{"experts_per_token": 2, "balance_loss": 0.00396, "balance_bias": false, "n_kv_head": 4, "vocab_size": 8192, "rope_fraction": 0.25, "parallel_block": true, "init_std_qkv": 0.0333, "doc_mask": true}
Below are experts of layer 6 (counted from 0) of a mixture-of-experts language model. Rows are named router (the router's row for the expert), down (a neuron's output weights, with its number) and show model dimensions 0-223. Each number is 500 + 25 x the weight over its row's rms, rounded and kept within 0 to 999. Numbers have three digits each.
After each expert's rows: a language model's description of what the expert responds to. This comes from a sample of Wikipedia text that the model never trained on.

# expert 22
router:530487517509468487451519472460468509490515549513495475508482470483537477484501520494477484499461544531494506511533477494496500554535481526445486525454495508518554491525513501520535518526456472494502523459499514533467464517458515499506508485539505488474476513495522538520522505531512458463521483523459470454466493468456509500493474512549462490500511496532493486495485487459531455491517515525484494486472487497489561509491516527510525493460494463534491506512531550544497529486485459526539522458512527487492506530526499490517499521476534479534530480504483501515502501525457543517527498525519488476470509550494526489495494509483505456491496474455474511497518530496489530488539
down0:493533487491460489450517510454538564429510488494504492513532480463488515510468520483514516488533493510476513513533524451506501569517516517517516548490508499487550482494466521502472498468488500487530494492478464509472524512457511460509503507457523483535478515488521519521486489495488525504510534501456496502519510469520523466523504493505560492497508488533482487469492449506519474445465498510452492542465521450513520499498519518513514499537492504536523487480508518492482492511499454477495515515490502506466487463515524461485519455561501519523519497513516508504512477497511521517530492514509508526519558512512444483485476494467461537481511491498426486484521534477506491528500
Description: Colons, periods, commas and semicolons ending clauses, and prepositions such as in, during, because that open a following phrase.

# expert 10
router:554453500469465498490546475501494567492500488532472506507492511475515461509462500487470459465507508479486478498496477476484538509486494480509513533519535506517467486473511502512512460474461514494542485507509455480503488495497507546552509487489510475487519510540538552518490526522516499438514507481499477526488485546472479502538482462528505535520493474537544517494473528474475472507546475527458501484524460543484508488502535476511494523469449493490523511449526532529511486501504488490520472488531513503534477491498502505514502551502506537488476486520472499508510510489467526479498510493515452487520544448492470521540520472525479471537469508486533536527492466484468491522521
down0:498511466505453486471512486515476508522535479521540508513523505500497501522502490490525540526473454489512467520528448494530537519483501507527547517491511541569533461460450471504516502518490511525490481522502510518486493501508521487527507510494492494475496503486496522488469528496494490502486495521512535475523473457540526456450498538511496537469489483479481480541480506499484489491444435505512518482449503467471450498469536547526520521502490499459481521506503481492511502511485518509503507532501514480445466563501542483506493482499471513489528466507515459537532505474535504473471480463500539470487492496558504496477527528475530509517552453504524513525487513510515527481481
Description: Year-prefix pieces such as 194, 198 and 200 in dates and censuses, plus dash bullets opening plain lists of names or places.

# expert 1
router:510505536500494449531510452468467515457520472444499503485496527553503464492498527499484485520515506504475494515544493496504477464534508529528548496467501515485531457520499475482482497491517511489540516518501508468457520509510482475519515552471562531501475513487495507511528536477523501519521482473509488476497496534557466480492479466534501508521460543480499471452522512462487501498517519480543464502535492491462502482528494507512475453501544441504476504533529518527538505480504486474494497486504519486458521450485513498531510526500537496546479504541455529475492482519480489525525481519525511498519493521492477511490510484539520480527467520518484539479464555498530519471517
down0:478456500529489522486499490531495508479480493483491491483513517499492485498508476525494486480468494551476455494488491466555482537544501502502440483534476530506507484490495493466510515536460507475524488480507483522453454519477500512529490559544468508531518548468487483550511487484500514512512469510489497527492484507506448488511449525496506523523533514518532509522503488535489523489511479488522562469537525440511518474478488512555497483509494540506518504501513511503485463479480482506505509519477522459517486507511470493510498517473534524537513495531513475506489501526479469505515501498451505569450510526502488478524513492488448531488521545469420463538496494470503526485487
Description: Pipe separators in tables, line breaks, and dash bullets opening infobox-style list lines, such as "- Operators:", "- Frame type:".

# expert 26
router:503483547546453520500528504481506535517489489519480495456473538481467506518498522553509492515502530524480505518488553512496509509497490507459489487530522538475442488470526516529464552478507461498503517504480523455511485473494521504521545496494534472556495516497477484489476490471534448505471526527478507495498483489497496481514486439523503504475511507497566486477487496507472479479514481525420469510518480479433500465509515491498458508494473497505459491494508519529543491453490531474519507531519475508482455512502518532511484498508510555523525527537503497506536457524464499480527524466533482510529524478535466518506515492488493478505488496467534504483515494469468513514496
down0:487517496487514503487494468558540461514469493489533581559468521508462471475477494500520484538516474522476502471491467514502516500468492478503486527491456488492527485522518499490525494505518512481523497492523490516503551486538506527526523481512521472526504522503504498546507492503472481480511465468466500560500480532520514529495492536488534473504491439528484494495475520498477496525523491478514522470508474501523484531463492493525446469491499499508480495528522491442440507523527498536524447463521554479527481529496515456482491476486469470455521498480511483491524504463494494560500499508488466462486534504467480500528499549520505521512503538539507453520477522496493500517494
Description: Nouns for offices and institutions after the or an ordinal, such as Governor, General, member, and percent signs in election tables.

# expert 29
router:534470500545511462508482492508493541521483490540516551497479481476518484489470467501455496507491516509473484468475485484514515520476503489521496458502486448568509522523522471510518533524462524524505495492480516521462495500506474512533517499465519508542517483505527483474506522539488484466494472521507449480504496519464566545513526482511503470471542507556510503516524504478501506462546506475517485473509483572500475458517510480469514499486504523476506508506510556501496492468456487496530512494476510531527463530548525456507482507463541463524501519525456465547470505474497504497527520517508490502478473506528497504558467512487468474528476493480470510519484470510493492474495
down0:515488456472468551512521465472506518504487534506478484510506475456512512492468560486499483507465486531540505497511516469452456524484464496514522524477482460504465486485525509485512444509475508513511489548482516539515480492538529457484491511490440524544508483502512527526507463480505541482478541510451518517491467485504509489481465500500557512501492547517493488518483503461493523496490526515501502478506513504503542447475461446490495497497513485471504588535463472475488499493522535480471492511518513478471463497541496494491489533556504496511512507525535522498479493515511491521521515511548491466495553491508484481533479509517557479503487509472497542520502517502504495490484
Description: Pronouns, adverbs and auxiliaries such as it, very, be, does, plus second pieces of words, such as steel, unique, in music and prose.

# expert 16
router:483532512491514478500480525491563494502503519481486489469494498487457537521525516489512522490505485517476490534534484464531489486502495506521475502498499509480540452508442496530492487497532476509455507528535511501500513507493493520464493522514469517514486482471452464502455460523500491482488527501485517473546473509529485486451495516500507496527487528480485509476484481548534514485478534489500540469476518487522458511539482519497517511567495532519487488545474476462483504501497547505448494497497536472456512505461452493523530450497495500485517509483511520461528462486525491481463489477510523498485505490480534497464523467530542602482522515523536486508501507495512558502509
down0:530496437520486492500510511518492479488512510485497526503505511486517519535504490498461495488489464504526491480581462510487528538517514500516489478528462495538477465493519480472497497468474493462539527473449530524506527479513478519489494518507497488506452476505529443498519510524501502524495502535472512486473461528535521544475541456497486479519478522517507498520481511487457511466440538472485516504496495552464493476513490495492466492488543499515497532542516506463439438500507484514529479483500440514490542515482507496479511523534488530505491492507529519493502446504505520491494528508507498536501508498539499510493548461487481501540493535525509461498540491495480514551443
Description: Word pieces inside non-English proper names, often Slavic or Romance with diacritics, such as Mladost, Vicenza, Grafenwöhr, Noyelles.

# expert 6
router:476484508511484467498511565490486442500512481449536485501528490538492539478512489494513500453536496482493511484461555493545479454530546507482513511502523504512491504488471476437554506483530469507476492477494520527507498504498470495500524495511492523484478532491471499497522542475510506491505534509481541491502529500464495494506481525486529516487494501474466513519489488545497508516455509492526474520532531494498499513508496489466495504530520498494514493468478455471499533490522479493455499542534477489485532480515484487510540446556491528529478476494541524460483533469511480511505515503494511551502442512490481512471475506441571500476530464488520500487535499543523536484469
down0:492460520497474491477513467490495480508462487484521535505504446502494519512513526512512554559490426524501506488498487531448447466512504505509541484516504469469467503529560540481491506513460492500531501538496512502524520534517544524526509534488466449504476521508487507516493496450472483507477454500474514555487495468499464490501469484510481476471507511505484492530536474478426516519558498515504475487510498440527532500453526537502477544474457501478481495489532492496494477536547513501492533477491504485482473482502542544515503501467470524530519503499498498481500484553482485528497513533473493507516493508530488522501520534523507519481502487532478486509495502496486491529498
Description: Final pieces of names and places that end in a space, plus common first names, like Clarke, Wrocław, Milwaukee, John.

# expert 30
router:467519510473502503486492514509488474450483510506437505507478474501466505475488506526547537504502457510496460536502498469501494525522497500507479511520497552477520463497437490534480489506519461519480501525493503469521532528497509540500536514490450523529487493524504423523490533518513526484517533453520506483531488503505511510506449481497506496492507516518491557554514495524503482508509489495476466522461506517532514499487462525498526481541450530502501468535493488482468494510499510509427514553514563464456500523520500483508495510460496518497507528486485505456505481487537484488497503482467534503507517470519548501445521461511520502488527487525533485483497497527511529473451
down0:476475474520484503458479459494540509540469484527494534525515526512475524527505482511490540498502504536488480470480522450546503530542461490476522450521534495503517491510494485480493514481504444480503507512502488538462485526480471481487471505520496545503519501520493498535491499532481521499547479528483512490473517519474510485482443505508496467488567472495537513480484485512471514492524478489493532436486506476519532485503481488563492494490497552499519507507460523489529484484457521496503473553506522454475476516522559483491502492478473538515451519514527473527508499513535513502484494498512524481528491502455506499476492502496516555490515535520506480499570473486453478471522
Description: Markdown table pipes, separator rows, colons and dashes inside scores, times and sports or results tables.

# expert 18
router:524496484484470510476490447476479514474514545478502461507463511502488532501533515494519522514501526509532525476495533494502474510508458488483493479474489475453465522554531517488517522504492541476507495443472464547478450458455511494474508498531510483462512487511471548468537548512532542510487508516475503510474538500474523502514506464513478515509484488450483543497487497477492520487520523502519558502516508490519480505477506554463491519470457482523473474469523519469514517513498489513479461497513498465508498477518505546464554509531517475513542499476498505507509476523478494534539488547516461534464523508498485543464501553517538500516508491482466483523521506484481536514489
down0:547513520485506483519466490484483486482505496487460506485477505483474473499488517554487522529487500515477451512521522501544505491505487491489468501541495491503534437547496522495458505486498478512484470529495484471472525512481493511488482525506521534515513484516504469503484561475544504474469496507463475519518455468504476494489498511491486478459513483485537486472490472493486531554456524527511532528494497518469491477517516539532533496458538522538474481516546484487536501501536506484508511535446563529481527528445497464558534500496532510507498483481454464481491504531535456483496481484497511505507515481504523529507530474454541523478488508481508501502451489546469496487527
Description: Prepositions, conjunctions and auxiliaries in running prose or taxonomy entries, such as of, and, to, was, been, including.

# expert 8
router:526489509487525539507480502541467506469486484525478513467503531494498473481454512540468492527463481525500461545536467492516478547505532476531498504483520500507481525498487490526511534465478486529526488519497497457487475450503534516531476496495465520540491453543539483496526480537490472506472521537510488512525479512495532525489528487494482471467530534520516531500501513500503504478503480479462484499482487522519518508512501522493539476505471511499505517474480489509464473467501524514513525492515535479505468528504539471502424544437518541471469545507466448547533508510508469486481496504509512458506518492547476491532456459467481457538466520496499482514482476493521481520489
down0:487504493490486518494530511504509507532486482498485486499526508442521537462510528548467541488507523471518505508503496472523531507520541561500478520515506517465560483459493464540460509437498473486509505472511490536510525506506532503482495510482477508521507494493470499532439498469503537501515536460488521538494485483477545493505495517536446482521506494545484492485456460474499524533447494513467477481518532491496498514476520550515496512494507484458503491561532537530473480483462488548520476509460472540520519480514483501513478545483495499510494473462508471479528488492474523511486485485477481531500474474531535498532550488469505449500469490514509519500491496507510488459481
Description: Line breaks in infobox and population lists, the s in decades like 1980s, km in area figures, and pieces inside foreign names.

# expert 28
router:459548469553499507512492511511514474452467479500492542475528483517475508519484469522516497529557481491516495466506496501516522515490504516482507463500492483550501491534488484460479497502534449526492496503462568530517534527530506522493462534479493520510517503511528473454491487472453505542518459496516517492503481447531535509464505450485493507512504491470481520485509470491502550494496499476535472484516523467515461497456506443511486499520519525498517517533475497508500477477494489509469519537456499524493530526500474473504517441474519529498515515502496513483460486523550477484505522484468515522522472547471505513489526521511496548460529514511485454497507480527512515444531
down0:481484534456499545505530501507511500497466457510474517495523479435475491497459476501449488503486548496553493512473531464512498517463532511527460523534494523458517505454490525504517501538492503510504501532485518465489456479487520520448503487511530537492471535554504498472529504495517526501493506523509506533478514511543466486511514503493453496457531491512524503521539469523494507457496498475538481519470501488524535488476513462509530518487524514520525487495468508506509526496505513480494535487487492475496511519546531444497534505509491502518493506490482505496493554494490441452483501507459545493486477480518553481480450509476540466524524534470539481522486449490497467502519
Description: Nouns in music, film and event contexts and table cells, such as album, song, Hall, event, contract, Alternative Albums.

# expert 17
router:522462548503505501510516523511456478486470476531504504511499497471517463469450491529466500501482483525546478517492486476504486529527530499520503475499558476551475525449460494488539549484450484527519485504527494476527517492527577494539470521468462494508491516543528493495535535516497508476522528487527479522480506532464535498506509532474494496476546499480516515497504503514493507502498477489492457486477516513520528532520498465514539493518493517477534505466466494491491511481511521505518518542508508489519461522498514483492451552451465491489486527492459493534505527523489470501493496489495560473527471487509486479505446488480509433539484503477489508526468487496537463514493
down0:479501521514532529494533506499486521510493484458475533522499516475479520520501501526496534505455517480531487468501527466524537514505510477513497500497497529501490546483495478510536480539499512529440473495498502503486478492527500502518454511460489505525487508470476501495492484508467536521460520529548452476514500504534532509511490495462493540525480453512506528449505542486510481489495559486485489459460493501530501508499479498508459464494494501491520511451465476493476487508486503506504523530553534458528463528519528503527481512472532577473534500461508492499493517462495504518463492499507507452509451500512495514437453510479476535535536529500514514512539478460487469511546
Description: Suffix pieces completing a word, such as -ate, -ately, -or, -as, possessive apostrophes, and table pipes after names.

# expert 15
router:524506511507517529460505485537468500479488483540465514471498513512476508486464473497472485532484467477515485488527464472522492527510502492552503542471494502507468539487461485487508491456481479548526498528486472475485522467502515508483467525447455515519459448542529485498510511523496543488518481505542498515498502548498477544480521480474534514541523529532506533502504494473486479478497457489505491525497491540530512552526509480514559488500479527498525512484480467519500510492548497533472514501536528462480497489521525492478451548440513520470461517470456496530534519476496506457503495489497546504518480499534486517487529479473482450512500524482497483488502497524528456525498
down0:465517506529531529494438517489499483481516486517499531491523491508491485507545487531477531511510454525503507540503514502476519457456505513482520483528460498451532477495508499519492533482527478503496509505488543522482511492542537515519517509493523490527489541507506487498532504495504527527468526498442533491529489476496517415523490492500459493509490467447497510520487502528514507532522528489510484499509482481510516513503512469485495507524523505491492447512531511517508489447463528472498513520498497481519480544487559498490494419510476505489542525489476506455471510500493494503456478552484509555497536507461534475540483456503469494479514487537499461483462465477503545465488
Description: Year prefixes and numeric pieces in dates, scores, tables and designations, such as 201, 199, 68th, 45, °.

# expert 5
router:498493532547499535496505518494453487480474491512490540473513488509529477536477506502495450502500472542472514497520460472498485522473494517472479495502514523516492504476506456468507510481458437504482486516460490513492492501500553484531500494511454496511443511526543483544534497501510526518513527531512463504500470454508498526501505516500481518461527547541524521512530509509467476525518501517498506483496481528504545535489456529479544483512517490497515515495471529543458493513504489557478550525499517441508511487516514544499514492461474514530512491500491470524499507489484517498477534542515531490531516525528504454505499517441481442470480499484461506455495487558482474516517
down0:496463504515480499466507525484496489515504504511487470468511504533485511486462487493535517534499528499484466484521539546472546465489530468514474509521513489514452537523501508475474529488470483483539521477497556515537535524479469503447543509484490483508488506478460514458477542493485522466510479524441537506485514473452478506497528516479548473526503457522494490459482485497500525521513515509524474481535503455512527489437521457516500528483490525470491463510503490496514525512525538490518528497539505501502521529490521493519539524503478477481532482550491543457510478512475466518529461469492471485508537470532515541477539509501482505445472475480511481528495508510507524498477
Description: Commas, opening parentheses, dashes and colons after names, numbers or places, such as Smith, Dammam, and 2–1, plus month names before years.